From a checkpoint of a small mixture-of-experts model trained on Wikipedia.
Size: width 320, vocabulary 2048, 37.5M parameters.
Experts: 48 experts in each of 14 layers, 32 SwiGLU neurons an expert, 6 picks a token, a sigmoid router.
Training: a variant of Adam for the experts, 3270 steps.
Below are experts of layer 4 (counted from 0) of a mixture-of-experts language model. Rows are named router (the router's row for the expert), gate (a neuron's input weights, with its number), up (a neuron's input weights, with its number) and show model dimensions 64-127. Each number is 128 + 24 x the weight over its row's rms, rounded and kept within 0 to 255.
After each expert's rows: a language model's description of what the expert responds to. This comes from a sample of Wikipedia text that the model never trained on.

# expert 6
router [122 115 103 137  92 111 125 160  72  75 184 126 182 176  96  99 128 103 161 159 140 127 111 109 143 149 143 119 135 100 144 112 100 118 119 128 156 105 168 156 148 138 156 106 134 149 159 115 164 150 144 154 137  94 128 148 141 101 107 100 177 128 109 116]
gate0 [145 143 157 132 118 124 125  93 119 145 102 115 161  84 137 129 136 160 103 131 130 105 117  88 151 156 150 109 127 143 107 132 107  90 118  92 114 106 151 138 130 121 157 117 140  86  75  94 153 145 119  79 130  90 119 132 123 143 127 139 109  80 105 118]
up0 [ 87 154 114 118 104 112 121 111  81  77 106 130 170 151 119 145 144 106 117 173  75 124 132 149 119 142 112 131 122  99 159 149 164 107  92 126 126 106 172 139 143 104 190 114 123 128 114 108 164 118 142 163 153 164 165 130  94 123 119 113 132 140 120 161]
What it handles: Space and word-initial prefixes. Bare space tokens before a word, opening parentheses, and capitalized or lowercase word-start pieces like re, dis, Vi, Ro, Con.

# expert 42
router [123  59 147 120 112 108 137 119 108 143 121 127  85 132 164 149 112 111 133 120 103 154 122 124 149 126 159 100 168 182 118  82 142 134 147 118 141 124 128 134 156 144 130 144 113 152 132 190 112  73  98 134 109 122 166 137 158 138 142 129 114 135 104 104]
gate0 [ 89 105 129 136 111 145 101 133 160 140 126 141 140 109 120  89 139 143 122 114  90 147 123 109 153 110 177 118 132 138 136 132 117 103 129 110 144 113 163 138 148 143 129 145 110 138 135 153 130 130 117  96 159  96 124 116 113 126 129  89 155  99 123 147]
up0 [ 67 104 147 114 148 136 104 134 167 146 159 156 137  90 108 123  77 163 135  86  74 169  80 139  98 109 129 173 131 113 161 132 128 131 136 180 157 106 119  87 157 147 164 128 109 130 169  92 113  86 122 153 113 130  92 135 146 112 144 125 125 152 145  99]
What it handles: Initial consonant letters. Single consonant letters or clusters starting a word or syllable, such as p, st, Ch, w, h, before a vowel piece.

# expert 32
router [104 133 147 153 108 110 104 116 131 154 157 103  89 101 161 122  81  72 109 104  88 154 103 121 159 152  94 144 145 161 125 142 101 123 115 110 150 141  87 117 158 149 116 146 163 147 110 145 152 158 126 103 117 138 133 123 126 154 160 140 122 155 160 146]
gate4 [134 127 151 115 103 152 128 132 100 109  91 135 130 115  92 141 170  94 105 120  74 128 121 152 113 135  96 156 126 150 148 142 162 139 139 150 138 161 151 114 106 149 134 132  97  96 121 103 117 144 121 135 102 144 138 160 122  99 103 122 147 133 133  93]
up4 [106 131  84 142 114 187 159 152 122 127 150 110 133 156 104 130 128 136 173 157 114 142 124 113  92 138  87 149 110 100 149 100 136  80  96 147 131  83 103 150  89 178 121 127 120 125 135 145 180 103 113 121 122  98 134 158 131 158 130  94 124 111  98  84]
What it handles: Clause-linking conjunctions. Conjunctions and clause starters like and, but, while, when, who, especially and between years (2018 and 2019), and commas after However.

# expert 44
router [130  99 163 169 132 136 168 113 113 127 106 121 166 124 111 117 184 129 143 156 170 148 151 136 127 137 108 132 129 150 148 116 128 110 120 150 121 148  76 157 143 200 115 112 140 109  98 150 160  94 120  92 108 141 105 155 112 132 114 141 171 116 138 127]
gate1 [114 149 116  91 129 107 125 122 154 132 128 103 120 128 114 129  76 135 124 105 139 138  95 123 123 147 132  88 164 116 154 140  84 117 127 164  99 126 123 149 163  90  98 105  93 134 111 142 142 171 109 164 104 156 116 118 121 103 130  98 114 106 142 112]
up1 [100  95 114 146  97  90 134  87  85  70 131 102 117 106 132 131 127 131  99 153 132  82 105 144 148 136 144 116 121 135 132  90 133 151  73 145 100 134 162 135 108 110 113  99 117 185 122 148 104 101 121  90 118 149 146 157 160 138 151 157 139 104  68 153]
What it handles: First names, name endings. Given names like John, William, George, and final letters or syllables completing personal names (Jane, Jamie, Edwin, Elliott).

# expert 28
router [145  59 157  96 110 169 109 138 142  67  95 115  79 174 122 161 149 140  97 110 142 122 131 144  86 166 120 127 102 130 158 121 144 162 140  84 106 130 152 159 153 117 122 118 142 133 161 163 144  97 141 159 146  80 117 142 135  94 123  99 133 110 124  83]
gate0 [106 118 124  91 154 184 151 163 166 159 114 112 108 165 162 120 116 119 140 141 133 137 160 110 127 109 156 170  77 145 146 161 113 130 104 160 148 146 154 137 104 112  91 120 114 158 137 135  97 136 102 147 125 133 126 124  99 137 114 178 155 129 163 155]
up0 [144 150 144 148  85 101 106 116  85 117 132 158 166 141 106 128 138  82 107 125 106 120  60 133 154 106 113  91 164 113 162 104 161  97 106 135 105 141 142 133 133 126 171 143 138 114 134  86 122  91 116  77 105 109 113 134 135 114  94  83 163 108 133 120]
What it handles: Word-final suffixes, decades. Closing pieces of words, such as the s of decades (1960s), adverb -ly (ecologically, poorly), plural s, plus years and season.

# expert 24
router [156 139 123 127 115  93 100 168 107 141 123 136 113 154  60 131 140 120 144 132 107 136 133 144 132 118  73 141 101 118 159 124 144 148 175 176 133 135 119 103 132 139 142 104  90 144  99 134 120 116 137 125 131  85 187 103 100 151 115 105 115 124 121 147]
gate0 [127 145  83 152 146 170 149 137 135 139 131 102  94 132 133 144 156 155  95 110 100  82 106 130 111 110 139 123 135 136 117 133  96 132 179 141  91 107 150 134 123 193 155 144  94 172 156 122 158 173 118 148 113 105  92  95  87 110  98 117 131 144 148 106]
up0 [168 140 131  93 166 118 142 150 117 120 132 152 160 107 111 114 108 162 133  94  95 132 138 159 134  97 150 145 138  95 145 143 130 143 153 153 112  83 131 103  84 128 106 137 107 134  92 121 107 137 108 147  97 141 166 131 122 114 130 177 133 136  97 117]
What it handles: Capital word-initial letters. Single initial letters starting proper names or words, often capitals after the or a space (Flying Fox, Glastonbury, GDP, Cyril).

# expert 21
router [141 143 111 177 136 141 183 103 162 113 154 114 159 103 103  72 124 105  76 127 159 129 140 125 171  98 159 131 117 119 115 128 111  97 107 129 100  96 110 145 112 143 145 103 134 148 120  96 111 148 110  74  75 110  93 117  93 133 154 111 137 142 145 117]
gate0 [116 110 110 163 103 140 175 137 161 101 152 142 148 135 118 122 122 155  91 130 109 115 120 137 135 150 141  84 121 127 104 112 149 143 186 171 103 159  95 154 116 141 143 100 128 155 105 129 114 119 153 123 116 146 112 144 126 108  90 147  96 133 152  86]
up0 [135 107 139 137 130 169 132 108  98 165 124 152 111 122  98 152 101 115 134 124 112 127 143 112 140 111  99 166 163 137 159  85 104 148 132  95 181 108 116 110 158 106  87 179  93 108 168 135 131 112 142 163 128  92 140 137 162 139 113 106 148 147 120 132]
What it handles: Name and word endings. Final pieces completing proper names and ordinary words, such as -ley, -wood, -et, -ton, -field, and first names like George, James.

# expert 47
router [112 134 116 129 114 132 142 130 151 100 111 160 125 167 146 164 104 103 145 128 154 113 143 131 146 133 135 136 138 129 114  99 130  95 121  67  94 137 124 127 138 137 152 107 154 128 152 113 160 155 128 140 128  99 167 134 173 157 111 156 113 138 135 132]
gate0 [114 144 127 151 133 126 104 110 106 128 153 106  98 131 134 122 107 166 117 156  95  71 112 152 104 122 135 107 172 123 144 179 138 156 113  95 106  95 106 139 107  79 123  94 116 109 121 104  90 116 129 109 123  99 101 143 155 141 126 160 112 152  97 104]
up0 [140 114 141 135 166 112 120 156 149 114 143 179 124  90 116 108 166 145 132 127 159 156 122 124 165 106 151 151  77 131  93 118 125 130 114 125 106 126 124 132 132 126 151 107 126 151 131 122 139 106 113 114 127 137 137 111  88 102 145 132 107 104  91 162]
What it handles: Capitals and verb stems. Capital initials beginning names or field values (P, G, T) and verb stems like think, mean, recover, help, pass, consider.

# expert 43
router [100  87 123 103 114 126 145 166 126  79 139 125 127 155 122 141 118 136 163 167 156 129 128 119 111 168 111 113 191 127 121  93 126 116 118 135 109 114 117 161 136 193 114 171 112 161 118 111 148 114 145 168 108 127 147 162  64 117 118 121 128 156 120 173]
gate0 [126  80 143 121 125  73 128 159  85 159 133 144  93 133 167 133 103 121  97 123 109 112  87  98 127 157 107 125 134 132 100 112 157 174 170 134  99 180 122 120 112 152  96 143 126 121 142 153 132 147 129 156 107 155 126 114 122  85 146 121 127 139 104 116]
up0 [119  83 148  98 117 141 140 120 155 112 107  74 184 105  78 110 126 119 132 160 121 134 131 175 138  78 121 105 114 132 138 110 152  87 118 141 139  97 142 144 159 107 167 122 116 146 112 104 137 162 116  80 141 142 115 154 109 157 121 134 149 155 140 103]
What it handles: Mid-word syllables in names. Short syllables inside or opening rare words and foreign names, such as Gu, Ju, vi, re in created, Crete, province.

# expert 1
router [127 176 142  91 107 110 113 115 143 152 122 143 140  82 126 115 102 159 108 151 128  92  81 128 116 148 117 165  91  94 147 112 167 174 146 129  69 154 125 148  97 117 141 120  91 156 164 120 125 134 173 125 185 117 170 114  99 171 139 138 141 143  84 134]
gate0 [114 118 154 126 141 104 132 141 159 107 135 108 151 113 142 138 140 129 104 105 124 137 146 128 115 173  98 174 159 132  91 123 127 148 139 115  86 148 137 146 147 140  75 100 135 164 137 150  99 117 131 128 123  87 164 109 136 152 110 173  94 150 143 114]
up0 [ 92 162 152  91 122 121 122 158 147 145  87 119  82 105 128 108 137 156 116 119 148 145  81 124  82 165 139 150 124 108 139 138 129 106 103 124 118 125 125 170 116 115 146 123 124 153  98 156 141 147 131 149 159 108 128 121  70 148 109 108  79 142 137 128]
What it handles: Determiners before nouns. Articles and possessives like the, a, his, her after prepositions such as of or in, plus odd mid-word pieces like mi-d-wives.

# expert 33
router [118 125 124 114 117 142 129 129 152  84 146 151 125 147 131 109 137 129 104  83 148 181 118 103 123 110 130 110  93 131 135 158 142 119 109 108 183 120 135  76 132 126 124 128 124 142 168  91  97 106 138 168 108 125 172 150 143 138  88 134 150 139 183 151]
gate4 [129 168 117 150 172 126  93 124 125 118 129 135 171 155 120 148 106 115 104 114 103 180 141 104 160 115 159 130  85  99 115 134 183 145 118 154 176 125 126 153 166 110  93 104  93 152  83 180 105 101 118 129 129 130 141 127 140 139  93 126 151  94 117 130]
up4 [160 130  76 168 140 116 165 100  81 115 126 132 154 115 103 137 115 127 126 112 132 107 140 167 158 105 137 138 164  74  98 121 137 126 135 190 126 119 130 131 139 139 162 115 134 144 114 103  88 148 137  95  88 104 144 133 131 140 111 131 109  96 118 121]
What it handles: Foreign name syllables. Initial syllables of Chinese, Korean, Slavic and other non-English names, such as X-iaoping, Shao-q-i, Ko-rean, Do-brava.

# expert 25
router [183 124 145 120 112 119 139 117 123 112 112 104 101  78 113 114 151 160 147 140 162 109 123 122  83  98 128 112 113 113 159 145  97 116 152 154 104 142 178 128 140 125 162 167 106 166 113 109 120 175 137 147 114  62 124 135  77 128 118 119 134 149 151 147]
gate0 [141  83 114 132 139 119 139 138 118 105  98 156 107  96 128 165 146 104 134 141 106 108 169  98 125 159 109 136 121 125 170 163 154 159 145 125 155  92 110 125  91 158 150 159 111 145 112  75 151 175  86 129 136 101 161  95 100  78 124 148 136 142 152 150]
up0 [138 177 114 110 130 138 107 162 142 124 155 137 146 181 121 136 130 149 135 119 119 166 125 135 128 172 146  85 116 120 102 128 107 130  70  76 149 146 111 165 179 133 128  80 120  83 149 110 120 115 158 112 129 148 112 142 127 102 146 111 162 125 183 161]
What it handles: Agent nouns and roles. Suffixes forming person and role nouns like pain-ter, musicolog-ist, employ-ees, and whole words such as member, player, school, team.

# expert 13
router [114 118 130 151 118 130  85 137 116 127 102 117 109 144  83 110 145 154 145 112  91 155 147  98 109 110 136 122 124 118 105 131 111 137 118 121  85 107 163 140 176 109 102 156 101 172 137 120 174  92 150 154 141 126 128 117 135 143 162  99 132 164 131 101]
gate0 [152 121 139 121 121 152 107 105 155 117 100 126 153 116 123 130 146 152 102  98 144  69  69 117 153 180 133 116 102 134 106 121 111 101 137 130 125 148 127 120  90 144 144 139 126 128 100 110 137 116 115 108  91 162  75 175 115 133 169 145 144  99 122 142]
up0 [ 83 119 142  93 163 140 155 109 153 132 119 174 134 132 139 141 122 152 186 143 159  94 134 118 130 107  76 128 123  79 169 110 148  96 129 108 136  93 151 167 119 148 116 153 111 172 109 109 162 107 108 102 139 108 137 131 123 114 165  96 176 128 107 112]
What it handles: Plural and noun endings. Plural suffixes and final noun pieces such as s in minutes, ies, ations, years, States, percent signs, usually before a comma or of.

# expert 17
router [152 105  86 117 124 122 112 135  94 135 115 154 159 116 144 171 160 129 160 148 137 133  88 142 131 136 111 159 138  99 149 111 133 113 157 124 141 138 118 142 152 134 174 139  91 103 139 146 132 126 127 188 123 141 168 154 121 137 143 136 168  93 104 125]
gate4 [155 140 118 128 127 173 112 114 107 158 137 148 116 106 136 134 162 150 122  96 130  80 128 131 141 140 115 155 173  99 170 167 157 104 157 143 119  98  96 109 129 124 181  97 156 126 181 177 131  91 124 125  98 134 180 149 132 141 158 152 126 132 107 109]
up4 [146 143 160 126 113 122 114 118 130 120 102 100 178 103 111 152 132 123 107 137 113 106  85  81 121 130 114 124 107  83 107 127 156 112 159 119  93 102 139 177 179 141 143  77 114  86 134 135 170 136 119 112 130  79 144 120  75  97 120 141 110  96 163 119]
What it handles: Table pipes, re- prefixes. Pipe separators in numeric sports and statistics tables, plus word-initial pieces like re, tr, gr, dis in prose.

# expert 29
router [ 80  90 126  97 127 134 149 164 161 128 103 171 106 164 115 119 145  92 122 101 174 122 121 129 135 101 140 135 102 190 137 125 177 122 169 119  98 156 111 135 147 178 125 130  82 150 132 147 159 127 126 156 114 116 167 110 130 136 108 169 149 162 106 146]
gate4 [104 152 166 105 117 149  91 149  96 130 101 133 141 100  75 124 125 112  84  97  96 153 119 129 126 146 163 105 132 126 131 171 155 142 145 128 137 168 121 126 170 100 113 112  99 101 151 111  89 147 113 143  95 133  91 132  79 158 175 103 132 116 135 167]
up4 [138 151  88 132 143  66  96 107  75 107 160 126 134 185  94 103 142 111 182 146 136 120 136 180 130 110 138 113 129 145 120 134 131 107 104 100 132 136  89 153 123 120 129 156 119 125 112 121  66  91 177 138 118 148 125 128 123 133 112 102 140 119 104 122]
What it handles: Name-initial capitals. Capital-letter starts of personal and place names, often foreign, e.g. N-urcan, P-uerta, T-urnbull, after a period or in name lists.